config.toml
n_layer = 9
moe_layers = [1, 2, 3, 4, 5, 6, 7, 8]
router_score = "softmax"
init_std_router = 0.0364
steps = 2976
Below are experts of layer 6 (counted from 0) of a mixture-of-experts language model. Rows are named router (the router's row for the expert), up (a neuron's input weights, with its number) and show model dimensions 0-79. Each number is 128 + 32 x the weight over its row's rms, rounded and kept within 0 to 255. Numbers have three digits each.
Before each expert's rows: a language model's description of what the expert responds to. This comes from a sample of Wikipedia text that the model never trained on.

# expert 15
What it handles: Digits and byte pieces
router:143138166130123183122134126141167148151150162094140122081128065126079190107143117145113072137093132098099089066103123147137156089150130155080093114202115157124060108156139099161150152101097140124144097125097101133171171146134174138086157144
up13:160121118110134084159095110134128174119046157146175147136105088096144177138051094116139196112113123110143184165066156148134106142053185060131097131157150115144142102112065102102118157156108142157115076111114094123111150116112077112099178112
up14:154067100147127145094063114181138151176121096140122151171097118135131092112080157127115148122142092117098089106123145116148176083122155113128173133142094161148131182120120168114215162129065053174110081119043113185148128189160127159135164161
up15:199086113079132183111167103159088206179097115135165110136068181066137107165114120124106135156145062112119143098128135083123148122125128118136165073100155146090049144085129057120129084123146161127162125136143098166156130129128130166165148160
up16:174082082139089160152111171199147108106154115138115107162158114104161110169162127056141094137101137119130117111180119167092161122103142103161171048155137145078135119140159153108120119140153135127115174122183056112112172180162072126112091124
up17:136132195188143172144094138102175085074132090186096113121133135129193115095170141199088113126075132126141074128120076137150069160176142127170169132130118141115110081141158178161131083134091119162109108065124114189160089093118142090108154108
up18:120137136133122164140109120142090165103154157143153155115111075037155122108141122111171063169146162128159111115067076135141201131119155105038110143125085175159081134123089139095106155084093165104109181129132092127171109154106115187105105068
up19:155209135088158138115137104169095156102097107203139084130132100077129088124096155149143071118133083162125093158127047094130163164159106142172103084116170104114124105110060091113160108082136122178127098159114078071162175069111155141124145152
up20:165129151098133115110096150111059133161110127108130173148102080093129093129136133174136132171089093060120143147129108094137130160122122161144171154115086093058070133152176067112150122165120124107120098088102151118071128117085108106111135096
up21:152104156122151172113111139133118114153119130146162115150080051143136094117150134125080133114147092117122091178129148081175102111095134140122137114121189106123175143172162111094146197143029167102140155079092114159135151102102108107126136129
up22:134149132075084130105183135099195202081159107066155205180077116108167096107104147113151139119200192109157157057109084149133159143161119130086078182082111094087115196116086130153164130108154100149136190100139176099101070096122185100100107137
up23:158124120117186090180103091094167112125094126110128132185128154109072114176091142084124125170091124125093072138062106110143143150195131118075106100114148130100161149083095164151114099148152155126133156142104128134110111156097142182104141131
up24:079157097099107087160134099085111179101110092109090122144111114146135141106149162092130140122091119176084126156159136106124219176127210167105153085097155090093136121161154105145125106100108168142082130125105145132148156187159109153138152129
up25:124190148100099095116097194140112134096152096123183122176093101162178089128126173140145104153101111095111110100151097124114126153129121124075119108102145070140179117097117109182101132098063147074161128157129104092168145110135106120079176104
up26:216169136114125145156147143067131141136115119155119143150159123128166064124146132122114111156166130198131151114082128152171165128114111066176060058159123111103192125123097127141163158154124127146115104067106097137116179115186117158155134133
up27:142048168129125115097059190102156201136141129152134101112110086115098091165110100129140121177140128170113105081107154107152129202162123112129172116093145104081123110071104102113105088061160126138133087072143106095078153137124168109114158173
up28:159098136125144120080125084169182116079095096094130159170068118130038104149180152196076131205139072125155069098199130107143110159116133170134133108177145110084129165119111154142085112067123132137170086079061116115147157084166170132141121093
up29:132166127150191135117054105134100155127147183171111166138102165053099126137152036168108172072095110172196123089128120131178102105116146132109111142094141106132125159126124192113117199171112178154100133117072158109148090163113171117086098169
up30:151086130193067144119149075130186100176105116089107129161133160120139123129151121173179165162132080114112113152135109108164140114109100122143095113117126154048100120170136153150132103115103163090137190123143095151084133127165130111138077161
up31:140156115115112098136084213148154113126091158125171155123097127106212119120170103108162109121138122096112157177079052105120144123083149172122112146125192205098121109107140092112088073129114148069112162145117092124111125162136069100180146175
up32:102161106102149071131121094129167071146120147149071079175114068176072153150150143155142183110158092157097166104081125126074134136078155112126135111134147141146120144111108120146095095138145163140126134152093179145156143166123135146061147132
up33:124158066145105119143114112110087114178164087135116162136130122113094100139087125096137112168161156106120147129152153111137132156144108111075122123155200115168081157106127113106119166119113083117153093218106138141168123105148098164078155142
up34:145141167118199114125109082119101109147137164100120127172079086149169151113170135106137074045189171130177131141129138112133111166114127163180153095118122074146136128190065118083128117117131156085133081129099122125083151101137127165104177111
up35:110155098089085136103083165123044162145145156130152148133093129144071124177134142106124127111110113131111114116125149124148124094128113155193141138145130159118194147084091103155178134122161137093094132095117036147066160165159119127144165102
up36:171126113116111141138100150167116120208083084200129149110050154100134167127151137147133138133097105173109126127138133119137070094111196111133145123135136132147142133154104148037122089126083177181074153139096135156137127138131117117087185135
up37:138075137147195080108132150169133075148187169164097167156125149161112138106161101113165084106128100119143111139183047097173094095150100118114151169133164113124120134136178159144105119146145103136132121125139118120114121108093169124191120122
up38:174113112096133156147169091157146098163156132129133090118096105177179164079131110128049097152107210102138093109130134087078117145151125107212141157120168087180112182082115115113132165152207068139124141137120139146160117132092139115131178130
up39:153139116142140094174135204108172119175092119144123144096179119130126092183122137094081144134108112131067120120120095137111115033130189132116072142112138149109137174120116113205130127154087148114113126106118140147105103160136136085112148178
up40:155137115115181096184140153150094121120115085145168153184183139103185097087182112168096121159138132113072142097214151073133068144149187145146135116140131077158108205158223124137073150136074144107179112162092130123135165111143118129158142135
up41:147134148107125061184061068117159222057113131113162165112088129095167133126119159137056120151167107135100095149175078099152198144134062142105127123137135131166138181149170113124141135096138139080106122121114173132106089122130142200137136056
up42:144174140115100102136140151119091174125170057141158133168128133154096139147149167079124127127106104130227130057156123081175104120117191135127135139115125147111064162068123161114105144153210147108117160150077083113138126165100129162106142123
up43:124154074171143126124121143089123094124145181165155172123113129081081103179141138093109079097175117178155120105123170079134106076152139160113175135180142080101153200121081111160096175063128115127141125143121128159122119112113089152090160159
up44:123143152143160050184163135108147186154080151081161163184133100125056176072112087132160086100093110127172204146109080210171141120105186147110165146103113088173114198124151110135118135151090132149116142157105114163115168161092104118080145127
up45:107131022123143155142052118128144137083166106134176221100144159124135112130112121107123111228155107129098179097115142096174144143148114154173170120098099105152124172134068131112105132159120115085161135115129150153196149108144111065123172127
up46:120088155161120120158128110096117153107128133173154147139136152199152065147114151101131155137106101117118136122118102129195156072115140101149050149164110150061103183146117056130155054139140106106122143139161100178153144151104031076097157100
up47:146097157169108115144122156130167114131104129120151096128169112110145128101152155105149074093123130144132125205108153092135170142150097158091141166136098114144154148120142145126135111083141139070169102159111137173177157200124108066106124105
up48:167141085089075161088131154129154124107114108154103151126139074164144128088159131141099177119109143136199150133186087078198153130087117122143125175194169144101116108137097125114178129163155131131128094104175069104146140085153050103134173161
up49:140164071184109159124118159119148127096102175144084111107127050101145157204164127097104134103115103149144159129104176113156060171143118116153164105150132160148072131139100079089178108164140093127143142050141121181148139142108075172090122110
up50:155094168199124071150137074098197097119091091128143160123106155154147156205149126154085143145064125159149113119180121092147103105117169153149138125074093209073153145138114128135146166086086043165095149121115140140159124186105124168150163139
up51:201122140115201110050147159137108110097110123122108161159143138116112101101092203165144129179202213087155109115101149114131179153099096092151050122173147109158136129102117142154169149121100148118092166174146141150153147132104122126138158148
up52:152168163097155163121123140174110140120126095130167158137161159091160088196133123148121078111131118105094140101087132081195113140138133119132070162161153107179112114061169095105171102150138076092113135164150096167156125139126126167147101143
up53:110128111160112093085146092130115113060138200158099132136085097125159089121128129103084125079172122158105163151157151090114119116118121164143085121162174062170157098117144115135120137170107076102109090111141120136185119105153139183075163191
up54:129126152150149182150085153156111212099181116159109174132059069092096124143153182175115166124172130140135168112105143174146156093091182139130192077185084112147078140145136120174154160101144097144203140078075158107082150139178081115074176171
up55:103148184105118140134153101112106108141090122145150175151129107124117140135070128128089179164157143085171044110135172173150104141106092143147142187185085110088113122178121145208125163086098131076165116099131157109110101168030144126160137163
up56:098111128161129134196121190153160186163114119100117135129146081093118119118190090130150126143095051134128112134146171104117174087074113115151079115131101075148061174117064124132139115111122135172171158091084147135117145152069056181119170168
up57:148087201162111132104105112137095169060146114116147097133152083091128140113143109178109064101146114165160177154097123141141149053107147153154158194101119100156115129137119144167132144110106111189082151136057105132142144120188076169136119170
up58:167152181126076066115100141109154104152125137126183130149069064111150080145147193074096112105127144141146144142164083105111118170126114082120127140115159095167085175107082182100075182085173121141050113092112144108130124183133117089150209145
up59:148127148165120140112123159175167147139064094129131067159146187148107085114188184106154104115047148099086125154162103152113127097129086105098140101106080067138139124146116180096168126132182163151119110181145161152176155122129146093146099139
up60:134091081099162107110109171080156147124137129159150132136151133149128163105135158185105138156118120148156081137127080134187144117157131144102195076132119086050087040125144098098113182116149147109162195133091157120141065100129140109113170100
up61:087166137161125125098134068160162167057108144129110063116171169113124144157102113067103120113158117161141131179164141208136191090056187109149145124223156127116171063142074130146116168134161145095101172123131156150077119164112122154132111143
up62:141108136156166155114125158136129135060137149125094129121084123128102090164103100092092084098100120104113186129128149123170129103127145074178099076163137130126103067156132145091185094063151130111137181126100083152114134132073135150113094164
up63:145104115171089098158083158160158090108151119209152160141168082135183121089148151102110098098169116153177104113120095191109125125100131133161127134134126137108141117175144091099176114147147114082134112099098096112084123117181066139155087106
up64:069108158153090094152096049095128132093168185123123089167096132148150123103183147105173128149123118162114108146100151132112152150100080088171127108158134096192099161191137101154122089082158170126146169093164102121129170139119122139070132194
up65:104121154133138107086081194180092118139108148060091170131129124118129167144136128114157053154143128095140118136185135142157173142101151127102063165087166129103071122112143133071148064093110158099164114063064113154114151148056141164080103118
up66:131062114181146098118154139199081102070146158123129106097083177085125113107183137106145081098136136130146133111122127141116120131132187080146181135144154137138139117088148118090130112149142152144142137102106132131129064144117052163083144146
up67:134108100162146139101091170122143160148157178152155121146173130109137139137109143127087203129135119143137134076151089078126139163146091114119166127123078159133123172170157138138102129128078122134183125135103158162187127110153108105121060163
up68:147113148127129114145182080173124133077130100131108134132147135127148121139069154141142146121094134090206116123078136162182159104063164180152155106075168084180134134132101137135171138127158123089190172094133174131168111111165088166054081165
up69:140164120144078111134118145114148166149143131125154130109137156127142080144125108157101140049112148167163099067179051124083117138060121147179091143168094059088132164136158153162079153088083141110125111070084158111144141117128161165165091144
up70:099102137141183097128169094148128130109197163154119153155106188168128160205119116103103118171112136135137056043144137048139121129107114143072093147124111145132115117186118179122147138165150116167127098136093112088148141219128102102099144111
up71:197068164151117127081085093153185153132114212151109080083136100064107152161142149159136146195134159114062151123124204136094189147085166167108158166088083143123082116152084127125097082128137134099189177114147149150141166095148123134132180085
up72:084153119108082165176118100133119174180166177153078143131087105142069090159157227090127081103134223123142150179095112104120166108073129166110168140126136129140131104079090098079167157086122162136133121099157129117143179172086137152096135157
up73:205091148128087155132039150170157214110139142145097140124134108123114184101105147135112123138123111099176125070125175095209146117128121133114109165111157117122128159207100190081136116073108157124071154113146153175206112172184080161135106158
up74:140180150144147153139078102143083103141174154129109119139122126138113090037143118079101102179116172131132130149101103098108179124160117099074123156165151162116142145166132108119144110097101101099113149158112092141150052137135111121186189120
up75:137098147164157116079151082097149110070060144116145126123158160172185092105120206085121077174115108137078154170150171140094072175132130142150149133199158123122154147181071111138123082164114166101158122097166119137160154116106119063122089125
up76:106107133098161114111082121134135140112136183104115153122113080130152112098155116106171115126136111134074089115086182149182143192084084167134140063163131097111125118189072119128141134142160104130129119099170120150110180110097172188133165089
up77:100068155162103095157124143145119095128121183100151120122165134160133140193077144139154086149114087142148168141138104175107149143170169126162105107087164154114090097088129127098172174088094205114089140135119141119144104200094098099108176114
up78:136159077116137164120138147121138108148119085133099183151156135066133118108123153166197140120133113099108068105132130132079154131063185161127139142086170168133194126138135073121104109168127081093110060086121143150153094162054143145105129130
up79:107061133079091144103161124108138131169135067095170183122157164195122076138155112108134149147146187099080134133117076139166153137101148135079159101154112118109136180136149185059103147080128158115154130157077157116096091076133139128151144120
up80:097129125151103119152135116146144100155113145140162203114154094183143128130086182143109163112097144170215079136129140126130149106115132109146112187141168154106112117087135107111167150131121127141160112096082161166122114118159071086188126119
up81:136140117153078161138181198169097110118062095148077107140159095127187070149128117153128113113209113175171104146081146165061150123178146084061108143100147152105145127190104116145130163141130174176124181110082169144120097158158117119129145075
up82:113174211145123070074146167138082140141205134112129185095093132097097118090094097146097135157063135178135110128100167149094146103111161101129161157128106120134123162076129085101146128129169162122124150098144090114177095168157052107094134161
up83:151108073055152205126107107109174083128161091073168172130113163125128096143147170114142181121135129121115128198141113135119158129137096164125109133101101118162115131165074127092102134095161123148117151115147116126147086190163145111156158123
up84:181125161150163106187132126118105094133088141094128110167140138108108080153138148142124120159103141057142144054138151101156146192140127146087129134159159127131134187068147111095163204210112186170154200087129097122096110121117138136120176167
up85:125147176173125149127168148129153141107075172120109127070174080124188116125109130184131065150107155105081128106133133150139101151148125179140135105130130165121097097128178063150113164111127114089101162075106083114101203187118156153123089085
up86:104136088156148073104088165148082121130158107175158147116152096121134095136133136144126090136104096126157144097153124137176144068099119156085163115150124129172099135121081138154088139107156098147116160119081127152120146148086144159094110207
up87:094136084104167119132150150128089145128150114169233106092088158148171102159119124085116153144121135140125136137107159124171040119109140167076104148106150157077156069172134078119177100127105154209158127073122101163173178135087116097072107153
up88:197184116066177136101113121073140168197085059107105131082146121168145107138179120122175112082164106109135120119118101147071113133063137153147138124118157150156097181120119158127138148077067105127171168146139083171141167134124112147126158161
up89:180126127140134123103062122158114122143127142110095091182106117111183136101119154149151156126050133144044096164142153131093095098191071185083124117120095137160147099163139145077119142140080153125149187099119101106167101100144080099127143157
up90:144144148132079085092124082124166127136071166132071104162171107164140125124198119148111164100078123165111042117139139092189182158149077106162060166168082138124096153087169162175096104124140073146121129162172165147121126177096163119100060110
up91:114136095114073085097171107147139135075166164159155102126145146110182132110206099145074115140115131094129140107119132124124125121067149100093156103083120180091111166103117105160167157059172129075151120083079088088172098173141104137134164135
up92:155099104116142142184162106119130136124118096053082162174131144122111074143114176199114130154111139091132119086111109104140106086120136183093158191110078104137101139115147185097098157082086117191168125154124187120167110186154133115061138146
up93:089137126117091083173137156141153101096106147123138110159114090137157157180140162096064096056114110096120172110135141143109122131100161166155152169131069134124107128157143101095192130152173117106176113155136191141129139132143094143085148174